Weights of a small mixture-of-experts language model, trained from scratch on English Wikipedia: vocabulary 35476, 159M parameters.
Below are experts of layer 4 (counted from 0) of a mixture-of-experts language model. Rows are named router (the router's row for the expert), down (a neuron's output weights, with its number) and show model dimensions 0-95. Each number is 128 + 32 x the weight over its row's rms, rounded and kept within 0 to 255. Numbers have three digits each.
After each expert's rows: "comes before" lists some tokens at least twice as common just after its tokens as in all text; "raises" lists some tokens whose logits its average output raises strongly, later layers aside. This comes from a sample of Wikipedia text that the model never trained on. Tokens count by the router's weight.

# expert 75
router:110173102155098136114077154110079144169100173092165130162132079150140118075131099111138115081171135114153165113153139126112090101103183077135168105091154108148104131158174165115169101078155100142109203167178181117151142145152173123158090113114155160107133122069123122154115149143166180088
down0:129154151135118146156166110083131119117136100138134142141128110135076107121163042097158137107200112141080182168130134126134156187143075160180162094101099214151193130132142102147128124182109131143131080068121126122131140134089080110062126137167077115143204100117099174098155073106115105131
down1:074164072119090140115152103123098169169087180197141118111065174202126087105119157138135171130116143120169103173108090200093147161112132136124134088129078101086177117123162119117149148153191142117103132110092128130126095087185116127148084122094151153094085109105140145149012158104075079093
down2:140101094148055183120122102099166125104134176118220107087171119130145117095121096162123167109097175169169054106150137127146104089153097181167142154135139130159093132080125126185159123120143058103158182142178121167131143196120150103102057143148197138089152138122138098127137106115136139124
down3:183136172156089144107115099162059139106141105126150157119127097094106104128113115119097154113188124115098113189143176145087124192136152141134068136106157097138116119129082136136082116143123128117134136097085092067151180150154147085102146093177105144172105153121108131097079176207069165103
down4:132099070129157068167180147135160101121141100067141134088135205136073100108161153137128130115065130182141129101135117105147213132142164165142126141100178052161148129142137134042131144127109183160107156169127135162132065140156147097172112073118120093126123112136138112118109146126184151133
down5:155113165134078096088122111120115185123119108066106049080190099123131099132150198138135135143184153124103090117130164136125155055081160096088057142164128163096119118129178116084081139087118108095162107133150179155129137138119080112128135153089113053157125089075118143081144125101122087105
down6:086150178138121168195068166144114056183096100117170182090124100150101148177177099125142103094128132107153162069110123179085174125118135137117130186111104111121086077140078115169130116162169123147126186066182198145123129163107060124157117141136148161190145120143096153076140111124158101129
down7:119125122156128175156097156120140079126090089214136135148130124153163110157178132107097138128138108120179138102214112151160150126129051126122123152162162131098123110155089086085127140090150105161170095093128111201147145109178099170077127163091083070113157115125049141149172142093065112119
down8:084155132146092144106129155142142142089142140124111140148117129062104171099148124131097118156097085162148125175136152128118123171117143123154146135107178051127105151082124119054117110158085137100132149224090106170097145183142133121152169139147149168203134078127156107103186069136127139159
down9:183094142119169155128184129177153129145069061144118096086119143135155112145164119086181182163122138138146150079184058111148134122123128123135149115127120107149137066149072162119175102106129107154108120029141173162087157151119094120091151158108106123148119129140151099107178143132220133112
comes before: " ", "\n", " \"", " +", " The", " later"
raises: "\n", " ", " (", " A", " in", " that"

# expert 66
router:092152099096049105127133128102159144100164128142076137138146134099082123077128114150126123193080108081120157123121063065087117141148131164164155119101111101094155141115095126168113126132099194145151119145095114121181114168151090100074063116145092118119168132121105115164129122118174139203
down0:063100111134115130095166183125092121124133127117133142177137176141149108098184120118137155113080150106138113162218161100153154129082169114107116114189070142173155117136141180141160176104180071081155137111173137153122094176167124120124127130109139102113138135109093156132176100139161128142
down1:079166073151134137138154065071192067143119080093124142113108096171144108094143142092171148095119094131091081116135147156128137122098118170099125114205092129120083118133190096142122123161087143092097175094140149138142150100162146103109158094105167145080052206133127153166155084131190158137
down2:154131064147136138111148071129124126108138103135135109189127089168108138126090103105144168129174145191093121080193097088137107148181154132173116049168151193214129161147088128173140153144113160087134096119131132116148088104130160134152128108135144128098099181131102077163104160132092156132
down3:149161124126147123088189051114127120136135104159175120173147148093106096078119108101110090101118168121104086130137107142143162180185179125134103190124145110131126105125207104159132188111075121074156110103127100143113163128173082131102072183115150065080165102141157116126132130157142126092
down4:153051127098131150167084135112148147149167174141167118117104108074156136096054116141118114072172091075174150141094092157111082088152106107080155125129123165075108104122079132134112103155115122106116124135117066170072145131122131130141126104142146138121105157181148123141093146086134134147
down5:096092100137100166148133148096111182157106112122106134190116175118139144090139063104080103126141138144074106128111156109168111109162149181142156130145128142109166177112149111196085166118217090130097110126113129114123143147129115092175126168086097164115109085162119138186193146126116137088
down6:114106158114114147111096147177160095130129116099075096083098122141141150103131129150134155097141126126046194150081049174150119124121159138155119118151163133084114210110128118138145096150176087096100158102162132053156102155078128116128121146135092117147102106134155123088129137138158140112
down7:155142150211106100142166128130089146120081159135152092089068051116134167077138146103074170128130163142149139153111077171146143112089093102194143107139093108145123073115132124122150150137124120045117106114194147119110181193151153083170074170124092084159132107062125164153136089125138172082
down8:130126105105136137126104160124155081118121120070154094196152114046078131119186134136133152172105106079175094156139119132128090105103129150099145114124127137187180125116139119052105102117120134051116117104105168124070117117135151131139102104189143120138058135083114111108145130074149152167
down9:084111118101160122112176137121170142214149063121101149128142120107102117164156134107146081149125122167124133127157079155095105129119116102067086077158159148127135167123114142143102112092112076062075075161114157162092149122150136126087181121078078116096128120182130132134085120151137116109
comes before: ":", " |", " of", " date", " by", " to"
raises: ",", " in", ".", " and", ";", " |"

# expert 73
router:133114131143135091121081154114094174134092149108111167122179105110164165139148090135157168148121142142136181101110127130115188114104105080087149160098149110165085140096204132118165075098147139150120092143132115131130173143197120082145094091092180186169113090166114139155104129103117102115
down0:059128152107107143121144137143135167120095092124078207122087168102129163124094191158146117139086136099073117103162127093119144124172138115153134150124095086183168143148132127096109071045151166144056135121094134124123132143097117115167176110140129100052153135087160105134076121110158045112
down1:155146131121140122141101146134136128161125121105122103104103108143177141148102165125125151121109075129108144089063088123109163124106110174123154115152135159037120159078168134120145144120157184097088151113164138137117127104142138142094144156142169161166047134164131183154143118086152160127
down2:160102113140081158087141095143141148134180138126067103142203142130060144116113130112135119125167108086152150116089188180138171159157076146123064152082168090111129200127115205121129132080158144009154166118133157124135132152089113128117091158100120172136058074132125161141142115144103155107
down3:145135129170123039112100121161124136169131192106140073132122046172103073130114153181137187073141107106165165120178140117141094165122100127138129167147130145141156088092111146107134129173107138220137131115109137130066115168165187141156149130165115131183076121141131186096144087133144133103
down4:069109119130122076052134151126134146131096164158119129153158119070148175110113135158156120116151118096133106121177127152099180098117145138104133093150136119121106118109142140124091100112174053094161131138112173153129158100067131113127135143132124085150120116117147126148130102115124151103
down5:148087083106139145098173165174126095107137184120127113128133108090109155168166119116151220173058117134150176130145112070117099135128112124116107168195114119201123164126132107134158086122093104165127111122121092115121151151167158136105102125078162029195176142145110127055129143122097184092
down6:134149162099121123119148172102119115188136099152125140137155141148180131102154115143141118111139121134105160178121208145131105108132167097163085112162167123097108112163159152171128125144128173121114114113113133157133128086146093121095121085077076109144061173143152124074099100120197177105
down7:107216163073110106103137149097255130179135100207085090088102128156124121083141117149125166139151105144137141134121142160106137141086152120085110091153102060097087132106143119149170069142158173186088133116133128143119094128144132169162142134147103172152040083171111192097062164104138113124
down8:185139140188123105121107122184165153054132097091110255135125153134103126119113119148161076089148159112120179167101147147200154145113114098147120180103170126116117185096107137123161150117090113185105108127135137130117098117146133077150167123102101123186141165117099117122121154121163109048
down9:106154110113138126134155092159136173147138090116087103187138123152192095101154134119183080159116146094140142125142132150088156176132157131087091120158112186167128151074135111098138153086056130111133106083159101128167165159084105123088100112091128131113187136109138059108148171062091127114
comes before: "-", " ", " UTC", " www", "3", " United"
raises: " by", " on", " in", "-"

# expert 100
router:139125118090139164116166113141105081150121147161151183099105130123136174101075148143076085089094115092075154153152140160149159178186078154121166125087143111098175155180173116164143140078174148131108160133121114090141123081109097109163158137085132164172153151188146114182143165133172119134
down0:150103074152160106134096100091154159140092136143150146145114106126148150141124125162101115163137133132087092124051117138137075139138100187130117146134125170060117154159125147146096154088109120064149139166110112125166101070132134114189115125128129139118119166155134178116094151170081121155
down1:098115137127080146156129140146124125109103071115132127057126117154134073149082143139140172174126063123196145107169086134139136154089161151077155086151131109205153186180074100146126171075089158179110122138119078126138137103170109140149128114115117124128126156154152172141176124145080129116
down2:102065206157167160122121130134099126103141117105049175117113149134150200119107097113137148081179160133116160091088108084148131098129115081045092123149132155115151084128124098112139189167106192164109130103144122162175120148076137098063136100167093167088169164101119168112091115147111157124
down3:089142103141085118124094087116114109095155125181145142074115190114126137145118128089145182117112179150139126118144120163115129114129139091094153136159128133106058123149112086096136111147162138096109147117120106145101163143143066083187111107106143088129164129201112169140174091066136073127
down4:062062103116142135096169146193124120082163117154082079118161112104128150084145088115128141129135077127155179168083131072147094074131098134144131143139140170113119158139139160140142098149079160111125159116137080147191125100136172169121150143165124117122134149072158193099092126160113103078
down5:135128150120135130189062149144110114069115108041130168102103106089130089212145099121115097117125111151099160143117201114121119120084126158087140198176095150143095115164088118112127149091123197071102142096137085157145113126137147143115102158107096163105098127159116104121101151120134136128
down6:130146091170177111120125093127152112166103139060109136115105142077109131143159209102169066122133128154122135112109093083099155124055096141117065122124209097140137145137186121092111102138108118118094124066115108135126175142098142092164120127096186195097183136091136138119087041132129136164
down7:119077106080150115201102124099141162080130129124163150111143086120104141088175094160138118138121114112121118132074140102176121145106099195199161083101135102122104111131140130121114121104126180204083098109101137122099156172181181156124125155141121219113105097074141160105147154109077135047
down8:152174089170105140061141179140094128131125173132126152107208136091085160109108142130077169098154128115189161157103119142137109085110157180134183130105158133154145135225107124057080175129147176126130125054078092052144130122177146098136162146101124145157113189118178127108126110117108113119
down9:114113109112127088100103160132152199104082110128109138124095127171139155139147127137094139164122203131147198100144152153146139127111100133145092113108097171092122128148110081111104111150090132092173080097111110123110129112160138103127135071081122083120123166160097156148167138163129212114
comes before: "0", "5", "th", ",", "1", "7"
raises: ",", ".", " or", " in", "0", " ("

# expert 44
router:130081167165107106162126146093201069132108060134101147088113135136145098112173174171162167191177149115142068123104079113105094109157202111111135074104121096088168125177067140148170169134145158123144165157112093064130120158165108131085146176113097077080121133148080138150137072161086111108
down0:183152111114128163123097121117105146190121124187118085162115132094133104152144113112089162171049113103137137095133126112124129134153082129171136082169112103116158117176066145113102113144139151132112137109140120113109208172108147101094085113099191137181168104069095143094083079110167132073
down1:139166175111083149119140190109153113127098158173095147159143167114133066113141135112166212184139122127083141119094157116130102116121134143102072106096170082149096066202171058062109156129102122136141136134230139134066190087112127107180127149138145127103157127152199138108147099110111123203
down2:138128085159104115218141101123068127131129141124046107120149154087143109160109120082108095132133136123145100165166139106088158105188120105194097077138138148085160167076132107169135147181113097133121126097115167100141075156095099110103100117061106150132136095147179142140153104126103153139
down3:157178097181137151114044143051130124162124097154080151088126139068124112127072131058113157122165120162117065084138184116122151095094132145136050110134154103122105158095157138049095099128152150154128098123154152188184081151108119129170126150121114122167158177183166140105101139115072137111
down4:146131148181136148132145162132120128126152122107109133118116121098118159127145123153077146135093173111142145073118133148058171084069090121071136134053120136172134122134149121154158087103159173168098146118094123158091126139151085104182117118120162107107086060175089110171175161181154082107
down5:111230107161158164131157135119207088171145175151055138178175129154110135142125083109091117114149137099150154163149161123077065106084109225124158094117096176108105133155139130120115199159129123097090132130193108153114142132089083133164093127162151127139133085065118191132097140146154095179
down6:138125119108085147092063133161150141162132103156128176091114197106122098124116052123170133106165140099185084075138088105117154181142152150079085151207111130139178105143155102119129143143060098123088129176066142159125147102113099171145126120118100154103097087101153129113154054089141128159
down7:126149150058135133135065189092134134180124096080086140073114154159156109099115124189114140114142097205101178103128144177164114123099149131171120089125111156104151093093157135115080126161091152115094107124160124136140123100142136082141103159056160167197153093131218107155157154120131102105
down8:131130133107161161092167122192127118172142094107157115210078145124137122072142174114094128110101152115133144154153052152124209153134093121162150106156147091127110072166124147120120147146227107043166146127142080098128156093181104110117137147134139150141120157121122155100132141169152117151
down9:118181120086172081143133128138072139144151189123127167072069121197121159148102081158088192096121111141135089132189102136135095115158154132059107062136067162121141103099129142094141144174104131165119086124136124110140146123156168115105100143122093091144143142097147061147115091121138149084
comes before: ":", " by", " of", " in", " to", " from"
raises: " and", ",", ".", " in", "\n", ";"

# expert 60
router:126077111133136203127151147100163155123129172172114193046139178132096062199096144124146167094068071097162176115085139127135134068122164142112085115164071107170079180142149138106125176110108102121119098141119142155169117143164137108127099106134126171094194098185137139116162133107111118149
down0:121106131099093141086134131098161167168125153121149121223170142132168187173117121110124184120069111145103168107151118133186202130128085147127130208032130119164155135142071193128080124067115139175122114106146140143135104130154126154143125107106122126134146142060108182165185123188156168163
down1:103122087100143145104130102128162165160095151061139128154149113096114135186142167083146147108140104165108143106178101109111139144127169073100176144151112150099121102163051153160109132094142093112103114200166120079108094162104144156113127157131131080163165124074097135089178144098111094129
down2:062079165117156098123143144114143125140107134117106160140115137093185126139154148134154193127139131124104143105121166101129132122127168033154144094091127155145079089106158171124122176123112111120156124134120116148168087094134092149089157137094141191094153161118087155086146061061115140118
down3:063137057107124201120141122132106148132146050123095133128124130136144133118184167070126126119164154049117130162148117064133119111072116090072142167156095120127173154202161186175069098147073173152080124132106180159119153177117152121162141112162133106160151124081089145158044117202126164095
down4:161106080203194164148148122146125138087109100106128126113103182129126144104164110141183165056115126126128153134148072090102150160128156075147105158096173152126168151101172094140071084102095169236094089124081124136144160128106205092169140153150139141162121074139124115064110131066111205112
down5:114108109127180140187148173118131152097160110116114115183116159078138101081077114118118138147086182100114196170120075098095143150116090079143165097116149107083136148050152129098081099154144103069183129103120097133137147136162061098103080139132089103114119074140147125146100122151066160092
down6:204138120094119161135193157124149133031116111095146181128154115124099131100088120147070125119155151086150058174130146118125103088171103111136129122089092085113120130115147158123135158105086150110127070107151120094120108059208107136080120125205069164171101112096105174127136116106120153139
down7:131155155095082167103094143147087133147178132112098146064153147144168159102063123082143147100103093106159044157125167123161093088064115122180129148093104132095107127106105137130114192088109137120086125094162149128123104105138110116131138164158094159078099138146140057116139129148158110171
down8:113159120170128129149107118153217152157137130124128128119099187139139062151182128092163206158104096117101091131143162127109086153123083090132068123141095111046158135126102143107112121118155173150103126137124190137067125175133136227176122135141130075149132114135077108063120120131156208166
down9:097148163131079134041160129142133181090092169123148136132142108088186116106111161138131127119136084115095114140084127158105132167167116161149142108083122149125154154097163096126138106107150135087102114137128065118107124137141193156095155126121083120122116094174108099153147164141175137129
comes before: ",", " (", ".", " School", " and", " in"
raises: ",", " (", ".", " and", ";", " in"

# expert 103
router:131141104167135131118176104165070194091121123158128142148147100159088144147142154134192089224107078145101089120143124114086109110134100157139179123126055101129138084090105152104095138162089121145087086158123185104102134087131064120112101105116128134154168103117109107086088131154134066178
down0:104134134100154109135133158098106089118179137095096135163139081154110112112197137104190138120043129133138153086121058086138134169208101176164110065163097134135127112161103127135176101142123097118103165106091138144166098106121089164196062128099152130193117157145163123155210070211127088100
down1:094184068105172132148189143162137116190170119135153118167129113175098111181152114108137118102142179176148045098135123090073124097166217106094140100101159114140135162119089141154116127143117139098123134113086049129168141127153095131126094103127113175107161132078161122115146098143194159127
down2:159147143068140122142069182090143151109163128131112153108108109152182114108174170111161078130121140167203130118122162147158164132113118150144070068180157148118164161093124107142094153132125113102200118145120117147088150166116098140116107141128117097125161150125130161107115121138099154117
down3:132105138105132116172121116093112130151127158159117148113144133093168105121038122127136103099085164090108131132179059141150125145107149182076142145124151125132113181171144129108127184115142085143127163167133149115113100123141135100130215183137121144139159186157136055164137098185082178117
down4:118127069147113133139069148174090117106102123190137183103163126111143093089121084131122155100201099094141135037122036165139116120168110061120090108107061149117181128106142136126145106126206162106115121132095155101067089090109114113133190131128106146157096130088121183163090140042153128136
down5:131065065141063131151115104097163155135120138154112107112126079168073098123104102095113148133232098090191119139164128124166129139094117108146111160152111155111141122171155131092118153118144120139146088157142109130101117148117135126176129112102087127118152138100146112114110144145129122128
down6:148173122114107135129134129148114127149086141164115090097118102169116113114160154130129137134191122155115126142105129000129126193124134135150163090115178171136136087157102164129151145161134154139154108143128149157149116100134104095153117085116064124145155107118125124142117147175113124095
down7:137129179121090208119111140162123146179100133157136171159085119149131111113144040141121101207119131076110111168150119100119156154131137162133111151164147128045143144061124172135145121108123150176083127140106111141142126112153113068120183120152188132181077140153159191175106113184119163218
down8:144134097085124146126133095101162187073156172144090148168105147148119138123135116161091149177167102122131154139114141153124126041133087142142065103138131122107106115185123112134126136167137165140203114163137167114129117113167136068077105116135139180128123169100103131174138137175140117095
down9:156138075109098117177102179075158110130125200092119125102147114166173180151149088156112185127133068152087096183131161126140135103135143118121118128110172050165122102088126173137075067071147086094121135109154130076097147111118138166110098064160136110134132137117142124131124144097151109156
comes before: " |", ";", " Cup", " League", " medalist", "'"
raises: ",", ".", " and", "-", " or", " ("

# expert 39
router:155142094167149153099129068114102064139160141072070174105158169113096163137087140096077147144108065123112091166074141171082160141135086113112130112111115096156111147111124162170141129094098115148182108115156127097107186127166063111112125138084059137111150122166146153109128148096148123121
down0:057069113154110175157200212075105165110104098130121164168119108104058170110165151110123131174114163129169096104154095124115076148140151139158094122097144148166051121174159151136123153117125175127180079136121104138087075072141128150104088159130081122157101142128072130163103124089179102160
down1:115150111106135147188165121087116136124122112113170164080110147113193142116154141150149218134143149169098138154094150063101113162154207149105094068184130140089138113169095126095139126224154170089149154152082115142101145102152134158166131069163131112124108138136133077142127154106076144079
down2:146120148113117139128185136192138117119130044128146136131150146108066147075132079126106090155129127084089154106142097115156136123184109168155156162119168100161091119101154164189091093070162074120125066137119167144146129117138113161152153158100118148155176127113119116150104133095153134114
down3:158134127077143119062167084142161113181162162157198147169119117187164134093121118124163101134118140148184136069140193109140159115159167163096153149083094129191123127095131125117169077163162184106150089142133045118136107124176105174029200147102115130118117135157074147081124138110153172132
down4:192118175152167106158115120137081092091172140069137095122142150145132107149145149141122138206072117077141101146158055100159087175153119083140152035139097121117113129126135130139125143144089102132148076101075153143136157138173145104158105077082093122056099127081152129149111143172101103123
down5:144095101102125160104178126056115122102110145210117139126147120048180112143086165118127106118126155150136128140147173085096136178141064138152072130161122166089136176108152079062126127104142105120168112094108105156098165113180168128178118145096068082154108149091177144119145092165140174122
down6:112192155151201178146135105156102140186081129108117186097113109079115128130157071087129134136130147084053102126125148102146126172160179124116169159090119098036138149104156131141162139138156146131135154129061191163107105138122073152086120102136097121138124113137143161116140114093097088084
down7:101132132138152118220108091075140120111144221119120091141049124117112177123122128165105116152176075116154170142104146144172082171146108122109098181171156137078123119163124171150103091106171116175131137128142122169140145133143075103104150109140120085106092119116116137119133116153129196106
down8:152099160132138164165157112149092104129136125087086157093153155125114097176085161117138145167124143123122131109055124083151136060090175094158023120139138132150110068146160130119118138204114123100094073121090175196191129158161158078119137099138173131153130125115148149100103195116167109122
down9:147106119165186120142112157154081095129022107149133127099140141187153138150157210087120099173093142122076139125148136195097179090171147161165102128125116157132193115077143144145181154087106117122125188181142162095108113173128064134111116171141136092062123099137146138163161104090113190162
comes before: " States", ",", " (", " Kingdom", "'", "k"
raises: "-", ",", ".", " in", "'", " and"

# expert 82
router:066096128124089144139133141147143111090101122115191160100111167160110161102124141113180122203057095138145156138146088125068146059165064179143177124150104151166140074103145183078141117175133136147125111114131185124073128124120048097112097070138149076129148146116143148130124133141150119125
down0:095122175130181083162187143142170137159118147064161098131138148152172168111133097112102174139148128120144123122140149187128096099197131099153165128109085150127139070173142084158107145149169169092107137095177126099109135097111153056160095108160119120104096135044125153130101143123134066097
down1:113108076125152116079074155103150088169071061131176148081096106127133177115145109143176072159087171123188137149169105123133149069209116153151130142125132105135122107157182091133106134157145165073148123142110121134069157075169148148123179132111149153065164101125135166123124092133106128026
down2:079113159108105114112088154120176114105093099077195122122125148097131173123128209145130135011125123141158101140129177083170121104105116098128109134117143164156074087205121121098149144158155135108110166149138161106110107158116169182167116104129164111094160159149066134106089106123126093091
down3:118147158186050061110085099086138114120133080091170134117143127035087179126105133081126130098146108127111104151126129146089089166147123123146121217125172121079100170074151124148123110110121157161075150118120110145215137150115085177096106138085142109158131118090136134121072150115141145105
down4:181117184104136080095148171096160151158155147166096079144151084162158081137110184163149162141111110160153162147131090110153122105111127156166122149107140146117117109187155067151107132100138109126164174144122129116132106099161124114120104129142165148120128132122141134165209112086150159148
down5:166117154123103068184119133140090145150103119137146109156163107130133082103141141054136132095133128107153130142159095146195125106098088095088164103108115144134121144116115127121113157072098145164085117138124114116210106155131124118152157127119127141148161094094143142085128146121097156144
down6:112178160088057132072127092152140077109143133106177151133114124099195140114157099175156105121096077108164120106140150124141094164104140148132159173162133125143065177120130146141154153129117122133144169135123155201101106143171140148126175166122123166117115133143138142143133133088239113122
down7:109069200150152162133173150154162172160124135156093115098120164107117147207114143116129140182101163145125062147110123103121077151118152126102160165191148152125147108146109182079126128138142149172161137141121126151114090109152140107147092146155153120143113140141142144131124131114154096142
down8:130107066102172095088117155120148094140111147148065139131133134144137136088163104122142187135115167124188093166182134170116130099100129095166129115121111118099121123092122103121133146122183127224127104080118086138121184111139121105062087109125130159187113152141113118113174129125095123087
down9:137142129083158078162127130140113132070110068144163118112106123070064092111144093200047097167133082131092134103119146091146124108151135145136097146145085135106169157105155151144117064150103151126102129158126132099134087120090156131105142132149161076133197157105149176192084087111134132106
comes before: "1", " |", "2", "0", "3", "4"
raises: ".", "\n", " and", "0", ",", "5"

# expert 59
router:098076083147161121090095104131125108214147155151161105082150113152183099171070131140121178138102129082119071131144156156155130126103093078122104151099113150148120152157154062152093119148092124141117116121154081157146148132092082114105085122131162133119114121212101111187102152195157168113
down0:183121034180077142145118087126057061151105132131104096111098209160169065140086129175090122126176187115132133162091135118098125140109160098194163093087185097175149169086108139114061196135114119100138080135115124148196126100117087098087111128101071153088174159131155127140161132137156076125
down1:135121157089091145153229127090121134149208069201119130064143166076127131117113132109123107174187124175180178144103156118089087099121152084098096141142109132081147145161159150151111088138161121106137109150093184155137113112127157141135157181125134110108154075137144166092118117148119108051
down2:128129129125157137165157089091093167185132114154120140065128131128131089052149167145121120136139138103125188211057232096152081170127122136178093138122110129136175114152136144142151120172127172128106075148145094161102198142154136153122144130123155172126118182087134153097153112159160149131
down3:107094056163104106032132151100128137128086117134126105147105140130233102095139183157137123151099118129095142145127135145109166164141192132079167121143102125154103135093087074180112160087101090147109118133121166125122089114117117181140092194147146137084126081101168087128169115141154101098
down4:145236119173103148100129150175139167123083114063121135097138132132130120104160072170062128084151163087112135123081084112125124121129087094208127130151152109109102112110144103209157160107130160119059153169093197118141081126107109155147134113188098101175059175071132194123102132107152097119
down5:163093156122109066092160097096160151141048163138126126071098131158173105160089203099098172097123098144169067061080142146159094144112075110178125112112069144099172170112138097130093121176125165124139155111119123101128133097157136114091131120150124111117096099147149116085151140124110059096
down6:127150093120119159115152186119102082134124145116147151085127110083169143106135134113172166162117100186062116114115156136049124089091137176076116148168185128097094083055145186164182125123193145150055152131191075155114130104137182085135134115111191136047163114169124100112145103202139180120
down7:141177152141110121145161120176147176069164116087123102127134095070088147108090093143113078103157179116140180146101065100095153133142137140125099164056103082139100116118114143110101096151162123128079126092114113142127086117180118187177135123127078181138160178176140138106147164151079216111
down8:105116112155173162130133133150132147102135170178126166118118176069120078136099082094082088126171155095075079189123087110169141071194159140175154155077096154122124152134096125121104137165093105163077148094124077143102105133124117162161085103074130139127152142125071116126089171179141126160
down9:094131124096082169104158101132138047118170077120139153176157114125178086134120098096116112130126120140113153118116075076093099106077098117124085126134157091198141149111128173141120082130120111097147146143094189117142141108130163075151134165115070126089136119072127096125112088082094190144
comes before: ",", ".", " (", " and", " of", "'"
raises: ".", ",", ";", "\n", " and", ".,"

# expert 61
router:160170115096187121132117172101070173198122159140182149058140143185101088130134156119158166124119067165083129125105179067135102147168067073116076125125103082171133131140178079136155120131140107117116118193107177114112112141109154110129146063161093129127111078128152125128158129091128177132
down0:146127145150141128092113103128137093200104118087150117162120077094072099125081154145130136169085066114118134086141073174120129045129138096086148173130100137111145113112103132131135117129076121122114078085121125143136098084148164122155153161114165081112137078140128162080098142051123099188
down1:118085145164111167127172173099110106130190101122146078183129153135139133152129103139096177166117134157127161136141055081108160155167102093119087147142145117151109146101109118118132137156135139128118082173177078148146096078130155056182206084113141096144109162151159117119184126089151136052
down2:096113120100128095083107080099166081123088124099171079175156151157146116119130126178072146158108091146081114108180172089074149133113133062064105087107147115125085095067171110073175151150159127134089070163123098063093128149116152143161162095176112084108141190149126188134101120124129088106
down3:150138096132120140094078126089158159182115082151158130134157125092147113079075131118172153122132164108098165153180125142116140111061132120092112161099144138131158178126146153176082086146056096069173157131115140111162117170124100188090109196100139151105142103111115140163144094100130108181
down4:158117129148167215119141111139133153094117127129141087122093129149093138083136093131183156160109137097096167113128072137134122152120179114177087110127139158143148166170129043099034174143162132109139176153083128121111184149129078143197075154109099128126141124087123170138158103121141109167
down5:115176118131123112172082083128129166141117150159116148198151147079122137100115148129154074124139153161123152104110131173072162120142174096165138092135153121175130143123121162154113130139076118068149099149084119152189126147102075154148117109136125154139193104067115113084157148131171093109
down6:148111124103096165116096096131167131157089108098152135131154096128167088103178133143117113131217158111122105123094128113131102067192165109050160171142123187137085221164155122141120127136150147128187115160108138163145134117120129075092167126120161107104161198206181136105111112131116094201
down7:072120117125135166140115142127102158133087106145142139135112121083185128131119124141132092159153095164153149124114122094108142101091134122054149083143154081138070175200099154121153154174119096119172183111166111150148138167187151136120143110107170094126198134158153113138122122132105131094
down8:162175101083083158169136108130086191084129124088160141123114081113183115086141095171140147060144135153094194157112140134151171111097142102150162096093065097178116128087120140183120126109134146144169177087115159071117103103184185138128178150125122111142161139137135063119105185111129194104
down9:145126159116124119118151095102161144070148077084167101141101098104141155129156089112153074149148183027147128107114102176079138117099190158124142128106122071150126098153157106138082057155095113147141154090113154115141134120136139144155105111182111158132120194087153186086092107131088142111
comes before: ",", ".", " of", " and", " in", " to"
raises: ",", ".", "-", " in", " that", " and"

# expert 110
router:167155140137104135095156195099085131068115089159142169118176118148091141082105165136091147084207104153173171132078069143140126152143154154091083129157163141124099083143109136088161159111105116136125102136110174110181149084163101130159178148143121100098124092190127169147110148140088168115
down0:120161139147126098150144131122107124087169176095108173149150164106076089080053058098130152128138141141139136137016089164147100116168113135130145078148140127163129164137165119176061086141145105099078158163091161119180154149110161070141141165106104084088141100150074160119057097132149075174
down1:211187153138137104109116126108120133105081090165113091190136061130091147133109150103107115124191123116162131084124145085140212095120094137161075108167172128177090137103136156152111153186177098080120106156183133133160137112140097165192102160118113095124144154161087161116142113151141143154
down2:134123159180077132019093125188152146165141136124178122089099117106085101123114142083151096105135129078128152108194094121166177094094125124092076158109144147137110121134156168126114106161179059121122105096170119116095151091135112152096148128132102124120126164118101073139154123134131095139
down3:146136110097085118103128179117110156149164095109164119170149146150097076114089175133089162145095119116159162144118135156223182106217083190216151108105122152155123088106086082173176169166131065147134145113104141112124178131144149087087080180203107169137159178104134124138156096095136169113
down4:149131138166129140122154156107127131166150130106211192103089134167123088157148108166143168133162169149089107100191084147107122119149194113143141085166188183123153122130146157122138165088138194125132164145109123101122173128140112108216151132131067129142164128144086160125126086144155142134
down5:107096102114136134168132065127129179122067065122139153132107120076128127110118131147118171140092115094068156141160118123150140098147127135171108149092130130083127108118075139121128189213084101170135154155147106120116093096170114070123097149154096116109119132080151073104229105131076116130
down6:073164097099137124105100144127127112147069144161142119162148101124097180146129076076174150131143090161124103095115113210138107168097169073186131129115141146197119109140159156137156121172175153171116074089114124137123173130101119163120157181157155134136166153120149154106117147118128178110
down7:129162123137114148121133137071114147134136139120157122084121109178096110118177168111138112141132096100191051117130116098143197190139184165136095178158103098140111151150139125153123170134109146128151092154153120133101163121174122100128095075079112148144102135179107168129134122105152149101
down8:133188142141146145154107160068081133172109139161146199139152093076165134141151150146103192121144112077189199108134073137153144086103143073175175118122149158138187123085104166124138183124122139064118118178130152102150169157133131076134164114157124103096105119122157167098154126085099112140
down9:195200179102167124137191108101144188124162151154109125143147069097133148143137111129041138144120144095141135090144115101152180177141162177135083139125203121095164123150131130103088110165134109123124146129165106134144110141113184108173127109100097103202180214106142109136100113117180140145
comes before: ",", "\"", " and", " to", " (", " in"
raises: ",", " in", " and", ".", "-", "–"